config.toml
router_cosine_scale = 10.0
n_head = 10
norm = "rmsnorm"
norm_eps = 1e-06
positions = "rope"
attn_scale = 0.177
init_std_o = 0.0
init_std_up = 0.0325
decay_fraction = 0.943
z_loss = 1e-05
Below are experts of layer 10 (counted from 0) of a mixture-of-experts language model. Rows are named router (the router's row for the expert), down (a neuron's output weights, with its number) and show model dimensions 160-199. Each number is 200 + 40 x the weight over its row's rms, rounded and kept within 0 to 999.
Before each expert's rows: "raises" lists some tokens whose logits its average output raises strongly, later layers aside. This comes from a sample of Wikipedia text that the model never trained on.

# expert 4
raises: "wick", "ley", "hip"
router,182,194,210,209,189,189,261,229,199,178,228,165,230,163,271,200,159,197,177,167,146,174,302,184,251,230,243,232,193,180,246,241,116,181,208,137,235,178,243,225
down0,136,162,127,221,237,192,200,239,131,229,165,145,222,202,254,154,149,179,208,197,163,197,267,253,205,270,171,177,186,173,173,228,201,257,208,188,190,128,274,185
down1,220,235,185,159,254,217,221,178,198,202,195,178,112,223,206,209,245,211,164,251,204,266,241,192,219,275,164,213,140,219,260,175,226,181,281,266,249,252,225,252
down2,222,79,156,220,236,151,237,192,202,154,220,200,272,211,178,249,205,236,201,228,227,270,225,179,180,200,188,163,201,234,248,194,229,199,172,211,211,136,163,209
down3,220,186,224,141,176,211,233,224,218,229,194,271,201,207,144,201,168,206,169,172,147,162,160,259,211,221,251,247,206,217,177,188,123,244,177,201,244,164,176,223
down4,144,232,157,288,231,228,128,207,223,166,217,239,177,196,185,201,173,263,198,177,197,202,166,216,226,127,176,205,223,174,144,162,228,169,237,201,241,180,160,225
down5,242,215,144,180,212,162,222,149,251,200,141,191,122,131,237,255,194,210,145,236,256,212,182,183,231,208,192,194,252,277,226,143,214,151,187,175,130,294,140,161
down6,258,266,147,219,169,231,199,224,189,171,195,247,150,121,178,222,182,134,74,277,190,234,193,229,163,207,178,229,245,153,227,168,222,202,184,183,190,230,196,138
down7,164,175,197,232,258,210,205,198,218,271,195,212,264,208,214,231,178,241,175,267,210,219,177,226,264,212,221,150,243,174,202,184,223,151,216,174,171,144,203,236
down8,197,139,208,153,188,138,168,196,128,184,264,178,192,219,203,165,116,119,149,212,207,208,212,198,215,190,147,147,233,168,188,175,203,151,258,212,266,166,189,172
down9,143,161,244,203,188,138,258,210,153,175,140,188,207,262,245,221,168,136,265,214,204,208,214,191,169,274,217,218,208,99,171,225,122,269,191,205,205,186,245,261
down10,141,221,229,218,172,164,192,160,132,151,108,242,197,204,234,243,146,232,287,227,166,229,210,263,268,253,132,189,198,263,164,134,262,144,221,189,268,187,210,167
down11,242,169,200,188,248,177,179,219,178,223,153,264,193,120,273,182,224,185,232,239,170,252,225,172,268,241,216,136,169,189,203,180,301,218,202,266,251,173,188,216
down12,172,166,190,168,198,203,155,252,159,135,150,280,221,197,222,186,206,147,149,154,281,211,206,242,173,186,137,208,288,255,206,184,208,184,235,244,217,194,228,224
down13,212,225,134,166,149,156,164,195,182,208,170,289,227,208,176,176,281,184,220,197,137,120,194,213,210,242,250,207,238,79,164,232,185,170,213,170,170,154,144,205
down14,258,173,151,142,200,201,132,154,219,247,202,198,222,213,191,217,197,261,221,247,206,118,189,208,202,230,236,231,187,165,200,177,147,165,160,169,196,204,231,220
down15,238,201,229,232,164,143,252,181,161,188,173,157,161,280,181,197,242,113,236,241,162,230,204,182,221,134,191,222,152,247,146,162,169,230,126,183,163,235,197,248
down16,170,278,176,209,200,269,272,249,267,275,196,158,202,176,250,175,192,270,172,131,195,192,205,170,232,181,197,202,261,236,214,189,244,166,240,201,191,173,282,225
down17,180,161,192,241,96,217,228,154,265,160,193,208,201,187,219,193,212,158,276,229,250,176,118,259,245,179,214,180,210,236,158,231,308,143,193,198,158,192,174,223
down18,248,213,185,213,228,127,161,204,161,210,245,243,223,190,112,258,179,182,219,173,132,170,183,206,201,185,233,167,276,214,215,217,148,230,257,111,211,170,189,201
down19,224,199,259,139,176,176,274,193,175,203,176,145,122,174,196,204,165,168,235,221,193,258,231,158,226,206,154,231,230,231,166,182,231,239,174,152,298,186,178,170
down20,193,230,267,199,278,181,220,131,190,217,170,249,193,195,274,182,166,211,209,204,183,221,190,197,166,143,230,189,200,158,153,204,241,199,250,225,254,174,147,162
down21,142,168,198,180,188,215,185,252,177,213,200,211,245,273,163,199,218,208,234,280,193,176,253,169,239,117,194,87,177,180,198,211,160,175,170,161,168,184,197,295
down22,206,219,253,124,209,171,200,254,256,162,198,173,180,147,211,223,179,115,166,273,181,241,226,162,234,213,134,304,160,201,280,117,176,130,179,230,111,239,209,158
down23,238,290,199,252,166,182,237,198,140,201,237,242,272,181,161,209,170,225,290,224,185,229,141,209,174,176,144,169,193,256,199,174,210,175,250,254,205,179,258,180
down24,238,227,179,222,192,211,138,166,159,214,235,100,192,235,200,155,175,161,109,142,205,189,153,242,199,219,205,189,304,258,198,138,182,150,115,184,229,225,224,182
down25,220,151,215,188,189,280,176,171,209,160,152,272,171,229,160,165,117,208,159,216,193,204,202,142,212,165,257,214,217,128,156,228,185,201,176,224,219,163,102,223
down26,243,251,212,174,221,147,253,176,288,152,207,195,185,218,173,257,101,198,238,129,220,152,192,176,200,138,165,210,218,189,225,145,152,241,157,234,168,203,249,149
down27,228,226,222,220,96,179,291,212,183,140,154,212,153,88,234,179,249,251,186,169,242,162,252,136,201,166,176,149,159,211,178,176,236,212,169,174,164,247,235,131
down28,182,236,289,160,232,158,247,179,184,242,236,128,162,225,242,258,209,243,215,144,263,161,185,153,220,216,226,159,197,145,255,287,203,249,151,157,196,191,215,194
down29,116,206,167,211,199,241,238,200,193,207,271,204,215,243,189,178,178,195,283,223,197,149,219,179,292,156,160,262,176,176,234,197,162,130,153,220,219,125,173,229
down30,260,178,216,193,275,173,209,211,234,177,213,133,205,159,142,198,280,113,262,171,257,204,167,116,178,122,213,207,268,167,194,271,273,226,243,163,224,224,219,213
down31,228,239,235,162,200,195,104,118,210,145,215,142,183,199,197,178,189,157,214,179,151,201,183,183,154,234,195,221,276,263,166,190,188,213,183,161,230,209,148,212
down32,161,192,204,72,201,137,212,234,178,229,236,159,141,122,223,254,148,261,240,226,141,255,219,164,187,202,171,222,222,221,232,217,176,215,152,193,212,268,193,200
down33,239,184,156,213,188,187,166,171,172,265,112,149,197,187,263,183,227,201,166,179,216,243,207,189,216,211,258,241,192,259,221,132,136,159,209,179,173,220,135,184
down34,154,252,195,211,205,205,276,200,217,217,227,193,180,232,258,194,229,201,251,285,204,202,195,227,182,182,196,235,151,184,236,236,164,214,262,211,252,220,280,203
down35,208,226,153,240,192,154,210,196,248,188,189,233,201,192,163,190,205,142,131,287,195,176,182,297,172,228,174,145,263,129,172,168,228,142,162,179,236,250,98,223
down36,236,167,180,178,214,171,232,189,136,250,199,254,210,145,178,193,138,190,235,183,153,214,201,217,186,206,204,239,138,217,231,219,209,176,176,153,201,198,145,228
down37,217,257,260,204,259,177,150,164,223,245,233,177,147,132,195,221,224,201,175,234,193,197,157,240,272,224,267,199,251,201,174,195,152,162,178,152,232,172,217,259
down38,201,164,336,229,158,205,129,175,232,140,278,160,227,251,194,202,144,186,205,222,177,225,159,130,193,178,207,231,168,167,209,248,191,172,166,288,121,168,237,256
down39,188,207,121,242,217,242,199,184,279,204,259,157,273,211,132,228,107,188,202,197,226,148,248,171,189,167,139,227,191,153,229,160,247,186,224,255,229,257,286,219

# expert 5
raises: "008", "009", "010", "nd", "007", "004"
router,222,180,277,193,153,245,256,208,196,246,174,215,235,220,231,222,222,215,211,215,219,189,156,281,255,203,95,168,211,147,179,209,226,231,277,152,222,186,165,202
down0,152,187,270,198,205,147,186,170,214,182,173,227,197,231,209,234,234,134,190,178,161,254,143,206,212,210,192,211,279,186,208,279,306,171,121,175,230,227,204,219
down1,159,185,183,172,164,206,223,182,203,173,252,162,231,162,188,184,169,257,234,149,238,236,141,164,166,185,184,275,224,212,137,207,236,251,162,245,252,207,164,134
down2,165,238,199,227,220,223,218,197,277,234,144,255,243,200,186,195,199,169,200,224,161,157,220,97,177,282,171,152,194,309,205,138,132,190,241,190,229,229,198,180
down3,208,145,152,155,239,158,197,183,288,207,299,203,181,288,137,150,213,197,199,159,205,191,209,206,243,274,207,195,141,225,269,220,206,179,218,249,240,202,186,154
down4,188,125,171,238,212,204,212,92,237,194,223,175,158,209,189,180,209,168,265,157,264,171,230,235,234,162,273,190,256,231,124,140,233,155,196,202,197,252,151,233
down5,158,312,265,138,215,176,219,207,247,232,187,229,188,205,161,266,231,137,184,260,225,222,152,130,153,243,275,215,210,154,171,211,150,187,194,244,259,197,178,217
down6,188,139,201,224,188,199,201,217,218,134,165,171,272,188,183,203,245,176,186,193,166,264,206,122,187,181,216,142,120,229,286,216,228,245,207,211,112,168,188,224
down7,241,203,190,311,205,256,242,199,290,175,208,218,194,234,220,153,131,186,194,278,168,241,148,170,175,215,222,212,185,233,187,149,165,202,258,208,195,175,271,199
down8,175,257,179,171,204,140,296,190,226,185,225,216,173,142,198,187,148,255,200,172,226,201,179,206,212,179,231,101,232,200,225,195,184,184,218,149,211,205,240,205
down9,181,183,205,156,141,229,209,208,173,246,238,196,208,246,132,207,219,218,247,175,183,142,163,245,205,223,193,209,261,252,179,206,163,276,176,202,166,199,151,165
down10,193,169,176,190,253,185,178,233,146,237,152,207,192,219,126,193,221,212,202,147,132,216,224,269,157,287,170,174,196,145,129,270,236,180,137,208,256,229,169,201
down11,158,200,198,209,147,247,280,269,152,178,179,167,245,211,259,184,229,201,232,231,208,239,209,273,193,162,250,202,164,193,195,169,209,252,216,186,90,217,164,178
down12,237,205,205,226,175,194,177,206,203,133,207,189,131,211,168,166,141,195,193,190,221,115,247,193,191,202,232,186,149,91,189,198,269,219,220,252,189,217,190,160
down13,146,216,135,251,136,198,188,233,172,172,239,188,217,242,235,241,179,160,182,158,225,181,170,248,240,137,169,257,166,156,151,213,237,185,194,176,159,163,288,259
down14,215,196,130,212,227,211,183,230,184,293,148,195,217,243,251,155,171,169,170,211,227,159,231,182,186,176,213,216,152,155,211,225,222,165,183,237,201,183,183,211
down15,220,156,156,109,167,148,188,229,204,186,171,177,138,257,137,221,156,236,253,125,188,164,208,190,246,187,210,195,255,201,199,180,207,136,214,242,162,261,230,128
down16,239,204,192,221,169,218,166,191,181,207,161,155,203,164,209,161,179,221,177,211,262,198,175,145,216,137,105,161,219,216,185,242,223,208,192,189,173,226,86,192
down17,211,187,297,168,134,249,246,209,216,181,243,131,218,152,271,204,279,143,209,291,188,157,197,218,221,162,170,188,218,180,148,168,184,168,217,220,216,234,206,214
down18,213,164,123,232,154,196,172,197,236,122,168,220,240,248,247,194,135,160,262,223,147,164,192,260,159,220,218,175,193,210,218,235,191,118,201,225,158,250,243,175
down19,219,180,197,145,102,210,205,180,192,256,188,244,148,169,262,203,194,232,186,201,187,210,291,149,270,265,170,147,188,179,199,198,209,193,186,140,210,251,187,182
down20,208,239,241,133,200,239,247,166,187,151,173,190,207,181,277,145,206,234,185,250,204,123,169,273,144,166,126,195,212,214,204,135,129,198,199,186,186,165,154,214
down21,228,274,171,146,187,185,212,309,165,166,175,217,147,193,204,171,178,209,189,158,217,200,266,255,227,190,166,211,241,219,187,232,233,233,202,239,217,218,157,167
down22,104,218,239,231,145,204,161,190,226,191,200,218,180,232,284,209,210,241,169,263,169,219,188,198,191,205,170,271,190,247,189,245,228,154,185,209,197,171,205,251
down23,240,160,209,175,187,153,168,221,176,163,157,159,271,218,233,183,176,244,201,147,191,168,176,252,222,153,276,209,164,172,206,277,188,232,193,262,248,175,213,198
down24,127,266,203,271,221,129,179,218,206,182,137,153,195,144,121,196,162,225,207,190,211,93,256,168,183,182,243,217,223,151,124,188,228,190,243,165,213,198,171,127
down25,202,214,161,251,243,241,243,159,197,145,153,180,108,167,190,198,218,190,238,229,258,223,197,207,176,249,170,155,174,123,219,149,173,202,201,299,202,160,239,145
down26,123,216,197,209,215,200,207,264,221,240,225,216,257,152,222,240,165,185,286,75,242,187,225,202,231,257,164,237,277,150,215,197,161,206,275,185,137,170,195,183
down27,132,261,240,208,175,258,196,257,202,192,174,261,164,244,256,184,143,263,273,241,263,273,178,249,231,233,118,156,126,146,220,145,168,134,237,236,209,226,199,159
down28,204,258,227,245,229,228,200,160,230,207,144,241,209,199,234,190,251,164,195,209,176,258,166,196,188,98,210,230,261,170,190,181,150,123,183,141,182,199,274,253
down29,193,174,318,230,184,242,161,205,220,180,170,221,197,143,139,231,189,234,173,201,189,273,157,152,238,206,256,172,243,234,204,209,210,126,141,174,231,248,187,132
down30,195,216,161,179,120,168,154,229,253,171,253,157,309,216,238,178,189,260,224,266,176,206,165,211,210,193,216,201,191,154,245,231,203,212,183,228,219,197,260,285
down31,154,198,180,121,258,199,213,151,206,190,224,192,233,244,220,183,298,234,195,167,159,211,241,215,206,238,204,261,212,207,254,217,277,203,228,178,210,181,187,151
down32,193,235,266,281,178,239,132,206,208,196,161,139,251,236,220,140,222,162,141,205,181,192,184,165,222,155,204,177,242,242,258,167,221,197,187,240,257,180,183,233
down33,257,241,183,255,198,141,244,245,190,179,214,205,198,231,235,271,204,128,207,203,229,192,207,162,264,233,207,101,218,152,175,128,143,207,196,204,240,189,207,233
down34,210,239,153,182,232,248,131,321,235,196,221,258,212,219,157,231,214,233,174,162,218,158,246,182,153,180,116,171,191,224,97,189,191,305,145,290,207,204,183,209
down35,172,228,100,170,222,177,266,206,176,134,165,237,202,197,270,196,159,187,232,156,215,174,180,181,194,208,237,164,217,211,153,144,202,166,166,185,248,243,272,151
down36,167,183,243,313,248,175,226,204,245,211,223,255,194,295,203,178,204,171,241,190,147,221,172,193,191,256,169,209,200,245,205,272,225,179,240,164,179,210,209,221
down37,179,223,217,128,225,163,262,165,173,133,202,241,232,241,205,118,266,194,188,196,149,210,205,237,194,203,185,262,121,219,226,192,254,171,222,256,169,134,248,153
down38,231,197,206,129,213,276,202,267,126,231,204,260,195,118,241,197,262,268,166,180,227,240,153,207,203,223,215,216,163,181,159,199,281,165,207,198,252,174,169,208
down39,228,235,181,241,220,157,204,221,295,211,253,175,193,271,256,165,204,235,237,191,190,167,227,200,205,191,194,166,242,201,140,266,224,300,240,238,147,240,167,217

# expert 13
raises: "\n\n", " The", " However,", " They", " However", " On the"
router,237,280,190,255,271,207,246,216,209,171,285,218,229,205,216,241,128,165,238,159,142,111,165,220,158,190,199,205,225,219,185,169,210,186,130,184,218,207,235,228
down0,178,187,132,200,221,223,225,205,184,234,140,224,267,226,115,184,153,223,203,195,147,194,234,222,195,210,147,210,174,261,131,185,203,200,220,127,174,197,256,244
down1,205,186,270,242,226,194,293,200,182,227,190,188,229,179,198,164,176,188,224,207,204,196,150,192,200,198,205,234,252,181,234,187,181,199,210,293,245,222,206,202
down2,172,183,170,181,144,230,251,282,187,205,159,175,262,132,220,173,301,174,172,178,247,196,187,165,209,267,186,235,144,237,223,241,239,197,185,186,238,229,172,182
down3,152,183,157,237,169,161,189,245,238,150,288,262,199,227,231,224,198,215,228,174,217,176,186,187,232,188,238,196,99,264,216,230,75,254,245,261,189,237,133,168
down4,234,183,136,191,130,187,166,193,204,296,261,110,197,170,193,206,204,222,203,180,291,169,240,206,265,183,166,227,221,148,274,216,90,194,248,191,191,134,209,235
down5,175,217,241,243,182,191,139,188,240,132,201,124,261,180,150,197,189,156,206,172,219,176,129,202,172,150,198,240,144,146,194,180,238,151,174,163,200,89,213,229
down6,177,271,200,221,169,188,198,271,218,172,253,174,222,194,230,229,237,237,160,192,166,250,243,249,178,133,196,161,245,199,248,218,184,245,243,231,145,217,180,160
down7,223,199,166,145,212,229,142,224,165,221,203,133,231,198,174,238,214,202,240,112,202,144,178,256,201,173,173,213,173,260,213,247,266,216,225,226,182,267,173,188
down8,192,215,210,225,191,154,251,207,214,220,436,183,208,170,202,282,236,202,222,251,190,225,168,140,89,234,167,232,202,137,199,274,189,159,193,182,250,162,221,210
down9,168,227,175,198,179,249,139,221,175,187,108,196,185,235,214,205,238,210,167,180,283,193,130,258,212,162,232,165,110,219,244,209,267,213,158,232,188,189,190,244
down10,193,155,246,134,177,183,254,225,107,194,238,186,165,222,248,171,175,221,245,211,187,183,108,119,231,223,257,136,174,252,147,243,215,166,222,146,203,194,277,218
down11,223,270,200,187,266,176,229,295,173,198,255,185,199,191,219,216,211,207,162,208,224,274,173,193,189,151,281,197,162,135,201,204,199,164,193,210,216,182,157,217
down12,232,239,120,136,183,170,319,241,151,225,178,281,160,254,130,184,191,252,224,153,226,256,241,235,170,257,241,229,209,202,193,226,199,192,225,222,148,220,177,262
down13,213,230,186,157,162,250,196,193,223,154,154,233,249,181,225,216,145,127,142,186,220,242,236,168,192,215,195,193,264,198,152,188,187,151,140,144,212,196,270,116
down14,226,212,221,194,172,178,116,200,218,277,243,237,172,144,160,228,185,214,174,182,189,262,141,161,184,196,199,243,187,283,177,181,105,223,166,232,208,222,232,261
down15,251,203,181,277,177,247,135,178,237,199,233,125,145,232,250,206,198,225,136,205,236,169,240,216,207,258,135,235,206,154,76,214,253,209,266,182,222,238,207,255
down16,163,226,218,183,229,244,115,216,173,166,147,190,235,195,163,234,183,190,170,200,226,252,132,254,136,240,248,203,164,196,169,143,301,174,226,197,186,306,215,222
down17,214,208,134,170,187,196,208,172,219,174,234,235,182,240,231,161,238,249,202,318,117,155,174,251,174,218,242,260,259,200,110,185,231,190,185,179,219,242,199,142
down18,255,235,231,160,172,233,224,202,241,232,253,202,128,170,194,136,192,215,201,158,161,221,220,192,215,170,182,182,245,231,189,260,199,190,228,250,173,221,139,136
down19,191,193,271,167,175,257,186,151,188,264,225,136,226,240,204,210,154,243,116,182,184,152,214,207,225,197,224,256,225,188,130,218,183,171,212,233,209,226,170,200
down20,176,144,198,207,172,189,164,167,163,202,289,187,241,191,208,170,196,207,216,187,258,93,195,176,205,124,197,202,241,172,217,165,203,123,218,276,181,183,205,254
down21,167,212,196,215,298,220,208,175,200,190,247,241,196,147,182,181,246,171,169,183,231,146,165,208,235,258,172,219,196,118,223,137,137,169,227,203,242,183,217,191
down22,150,230,145,285,245,251,286,236,244,173,208,239,153,233,201,212,222,155,204,260,262,193,165,172,121,260,165,202,231,155,280,195,177,225,236,220,158,252,187,238
down23,218,188,180,146,221,159,239,269,214,168,185,144,217,175,192,184,169,293,215,184,210,199,107,218,205,177,131,209,186,159,204,241,195,143,232,194,214,164,183,164
down24,149,92,209,177,235,245,246,209,255,159,243,204,203,168,199,264,212,204,226,238,212,188,201,134,188,89,179,235,252,179,246,213,250,165,170,244,183,177,164,230
down25,120,229,183,160,229,227,239,249,202,201,115,141,208,167,193,251,204,161,212,203,293,182,234,134,182,159,144,241,266,189,157,229,155,189,197,166,118,241,168,234
down26,201,177,153,142,191,161,278,173,250,176,160,223,229,209,204,218,189,281,181,161,235,240,237,243,223,237,227,138,202,212,203,193,221,180,244,143,202,280,173,136
down27,138,172,189,230,204,222,230,139,219,143,278,271,168,255,261,265,102,199,244,138,184,158,253,270,201,200,120,176,171,168,223,256,135,213,203,247,191,276,173,188
down28,247,213,204,210,199,229,129,226,244,171,373,221,223,298,206,181,195,223,157,202,230,167,216,222,180,215,165,165,219,181,213,223,265,112,181,225,175,201,107,177
down29,203,234,260,204,140,224,220,151,229,169,121,194,204,238,198,211,232,150,249,173,236,160,248,165,234,298,206,188,140,211,199,249,248,225,205,240,221,222,178,183
down30,138,253,208,208,195,271,220,204,224,239,200,220,231,199,312,151,191,165,198,181,225,255,195,295,150,202,163,194,196,182,192,221,226,158,213,150,201,161,191,180
down31,245,150,179,188,280,168,195,166,189,135,184,200,113,143,164,173,187,141,188,172,208,220,208,139,302,267,199,231,210,201,225,159,166,263,239,225,233,145,242,204
down32,237,204,256,235,171,198,221,198,263,248,252,227,217,208,150,176,186,169,176,146,78,188,266,245,174,220,192,188,254,206,201,246,231,213,180,238,136,165,182,187
down33,188,193,191,182,227,202,230,175,223,224,202,240,228,154,147,189,154,231,191,241,181,243,133,210,139,196,236,253,90,186,250,155,201,181,257,173,251,195,254,217
down34,174,186,138,250,249,234,286,242,269,221,181,198,196,181,214,240,186,144,258,197,143,172,100,230,200,191,175,257,206,142,183,229,181,229,208,295,162,289,275,164
down35,248,181,182,184,234,183,258,258,166,197,219,150,220,142,182,166,169,149,167,190,212,224,191,164,191,158,229,239,180,159,244,171,187,231,240,274,169,214,225,140
down36,177,151,243,238,227,275,228,215,223,272,179,188,186,221,202,148,195,150,166,151,221,177,214,202,212,176,151,263,181,201,157,214,200,229,248,108,217,220,258,244
down37,255,164,213,202,238,216,124,175,210,256,213,163,196,230,209,229,221,187,129,248,182,245,213,243,222,264,135,172,184,271,204,190,179,236,179,199,212,173,129,235
down38,164,142,155,161,165,275,221,245,164,266,220,189,176,194,218,239,202,200,234,152,257,220,180,181,215,154,193,172,202,200,200,167,213,208,245,130,216,174,154,265
down39,180,218,229,201,143,213,76,184,200,126,181,226,196,222,193,236,169,135,181,176,189,214,178,188,235,217,162,289,200,254,213,216,199,216,256,186,224,136,131,143

# expert 12
raises: "983", "997", "995", "991", "987", "999"
router,185,217,219,161,311,175,243,191,189,177,237,217,189,251,181,220,173,120,227,120,176,186,115,233,227,243,194,191,253,222,183,195,186,193,215,203,171,224,240,205
down0,276,225,273,127,173,215,274,209,200,181,238,242,269,258,211,189,208,267,249,188,208,211,209,215,218,217,225,148,228,228,254,198,136,136,264,156,195,120,233,133
down1,176,165,187,189,132,229,151,203,166,189,234,185,268,199,279,223,166,246,119,149,162,130,247,185,227,182,188,205,172,290,255,224,195,239,184,200,245,243,197,205
down2,202,197,199,230,191,276,134,136,160,190,236,179,254,234,200,178,187,202,255,288,168,235,197,187,196,235,236,212,203,182,206,168,221,171,192,225,268,164,239,225
down3,235,161,189,223,148,145,203,124,191,231,92,196,250,191,183,163,272,231,190,148,203,260,199,167,193,230,220,279,270,147,223,177,152,185,166,250,209,208,188,191
down4,188,236,142,206,246,126,244,204,153,147,198,179,212,195,245,214,171,256,209,180,192,166,141,270,211,129,208,225,189,165,149,208,214,202,223,217,200,207,201,204
down5,146,182,204,207,163,173,244,189,155,167,0,228,193,232,205,133,259,165,182,137,156,219,184,179,299,162,164,168,185,204,129,176,186,207,191,136,204,216,220,185
down6,145,189,178,190,216,173,202,219,193,183,209,127,222,179,182,209,145,266,157,200,161,179,182,205,195,272,221,162,237,193,219,278,250,222,209,187,246,196,210,162
down7,203,188,195,163,174,255,208,170,161,202,349,106,188,213,135,269,186,160,257,206,173,244,235,214,145,157,231,188,260,236,235,201,174,220,180,234,212,227,203,222
down8,144,227,147,191,201,245,267,182,226,152,177,200,309,194,224,242,153,224,253,248,217,274,197,202,226,177,212,185,238,177,161,276,211,237,226,296,166,210,193,225
down9,187,159,153,206,222,240,212,217,227,168,280,162,200,179,223,227,168,249,212,239,145,186,233,271,236,197,170,165,205,251,250,251,164,223,128,194,142,214,127,214
down10,254,206,106,221,153,217,192,253,206,272,162,161,239,242,212,238,241,198,192,175,177,216,200,203,168,257,107,149,190,277,198,177,211,182,104,204,167,198,191,322
down11,168,208,191,232,247,214,166,185,258,229,119,200,136,277,204,238,173,230,209,185,169,172,259,187,220,223,145,134,213,168,239,165,243,175,241,327,222,279,191,176
down12,172,176,182,207,254,226,236,232,176,152,219,187,181,174,115,271,178,256,187,139,183,191,202,211,218,229,194,183,277,256,241,205,146,189,180,198,203,208,211,218
down13,187,173,221,138,197,133,175,192,200,260,181,176,239,165,187,264,196,171,176,175,164,209,225,207,236,200,156,186,214,143,201,238,206,218,193,221,219,239,256,216
down14,182,258,211,184,147,198,147,166,234,248,222,260,271,248,180,245,156,183,161,168,181,211,256,220,187,231,222,241,243,267,176,258,252,140,172,220,216,213,246,198
down15,235,222,136,227,122,230,222,147,167,256,128,205,165,167,127,168,307,227,136,237,232,239,249,171,155,198,194,278,200,201,219,221,249,225,203,169,183,211,142,202
down16,200,243,279,165,182,150,185,190,200,203,260,197,196,233,242,175,198,204,197,138,239,123,270,168,221,137,235,172,245,280,202,202,215,216,163,167,267,185,167,211
down17,208,200,189,193,144,180,196,207,226,186,144,255,192,136,188,186,240,239,203,157,210,227,197,231,111,198,243,194,203,227,192,211,289,214,249,153,203,184,180,142
down18,231,239,218,186,199,155,168,175,190,151,185,172,232,155,215,218,209,183,275,174,242,251,215,187,208,211,255,248,179,192,166,235,219,168,185,279,152,224,160,216
down19,197,192,150,206,182,169,231,253,204,174,289,256,204,252,206,141,207,174,151,263,244,233,171,174,205,181,235,240,163,273,205,232,234,243,167,140,226,193,180,190
down20,198,205,207,195,249,209,264,236,174,209,18,206,286,200,176,187,170,189,327,173,210,188,215,176,149,226,216,150,222,134,231,195,152,226,130,179,160,184,203,199
down21,205,239,171,241,145,247,185,141,183,168,243,146,207,199,273,186,259,237,200,208,223,160,191,198,229,194,259,150,200,152,233,155,188,172,188,194,134,181,205,198
down22,175,165,185,236,141,167,162,242,152,199,218,187,286,238,213,281,156,244,220,155,193,225,142,237,176,140,186,191,153,215,160,210,182,240,123,198,189,181,234,223
down23,195,152,191,221,193,192,173,151,187,161,184,180,240,120,247,196,214,173,209,186,256,223,212,203,242,204,155,214,201,252,210,206,189,297,246,102,217,164,146,268
down24,263,225,200,179,233,138,216,184,209,151,208,167,212,136,273,123,178,179,247,215,127,183,182,240,166,201,195,145,240,220,178,196,119,201,226,188,190,133,151,149
down25,211,155,190,154,179,219,186,149,203,153,280,179,218,186,150,195,124,236,163,232,210,173,209,196,234,171,203,204,177,154,211,178,171,199,210,152,294,233,208,251
down26,188,142,179,185,229,163,199,168,219,186,259,214,128,222,282,220,200,191,166,284,183,256,160,205,242,243,289,261,185,229,163,200,180,153,186,211,265,260,188,239
down27,155,220,243,185,208,188,171,239,186,228,350,186,171,100,173,211,146,245,232,166,230,158,236,171,228,194,219,138,159,187,196,103,174,172,128,165,220,188,185,198
down28,199,260,244,202,196,196,248,141,211,237,212,220,182,224,186,180,204,185,248,213,173,247,187,142,216,204,193,243,248,187,130,226,174,232,199,160,246,169,137,168
down29,202,213,199,286,195,226,165,170,199,273,119,165,244,163,161,172,201,181,280,256,246,160,179,166,208,170,180,98,176,200,217,114,150,200,190,179,223,167,149,243
down30,235,226,177,196,195,218,236,168,131,116,230,200,191,175,258,171,285,259,242,141,179,223,213,114,216,231,185,190,209,189,226,179,245,195,164,211,194,132,217,191
down31,186,179,191,212,170,213,182,231,229,259,179,156,180,237,194,139,187,224,200,166,203,200,171,128,154,124,276,197,111,198,151,232,212,205,201,216,115,228,189,142
down32,170,149,245,194,129,241,241,230,274,235,245,141,205,216,184,219,220,222,177,294,240,230,198,166,226,201,163,165,193,220,197,181,218,271,210,163,228,206,174,238
down33,207,155,200,179,212,220,189,206,172,151,144,242,228,199,233,139,246,179,161,246,243,267,222,213,202,243,280,198,210,205,181,189,216,149,213,180,196,219,203,242
down34,240,192,174,203,158,164,206,162,187,299,241,159,270,212,220,192,98,237,173,212,246,208,211,230,199,199,179,124,154,193,101,160,95,246,176,127,275,211,187,188
down35,228,240,190,259,167,180,229,208,257,211,153,207,178,230,149,239,269,205,143,173,183,197,249,273,211,225,209,229,194,185,184,237,189,232,203,195,209,197,240,281
down36,241,148,164,80,188,259,237,196,163,188,234,184,261,191,228,210,191,170,193,179,162,153,199,248,197,216,200,215,192,165,139,223,222,210,210,245,228,265,258,163
down37,103,220,286,176,238,230,229,285,236,198,216,262,183,179,167,244,156,179,216,212,200,207,242,246,253,256,203,160,227,187,240,229,157,208,200,217,111,183,200,236
down38,163,230,255,142,255,170,143,191,154,213,203,112,118,243,237,140,135,249,250,244,189,250,152,206,237,162,131,181,218,215,216,159,254,192,226,184,144,188,173,216
down39,188,174,268,192,160,232,194,248,155,133,233,188,209,262,182,189,205,212,179,237,185,212,255,209,151,233,143,183,219,199,234,248,188,178,239,191,184,197,271,150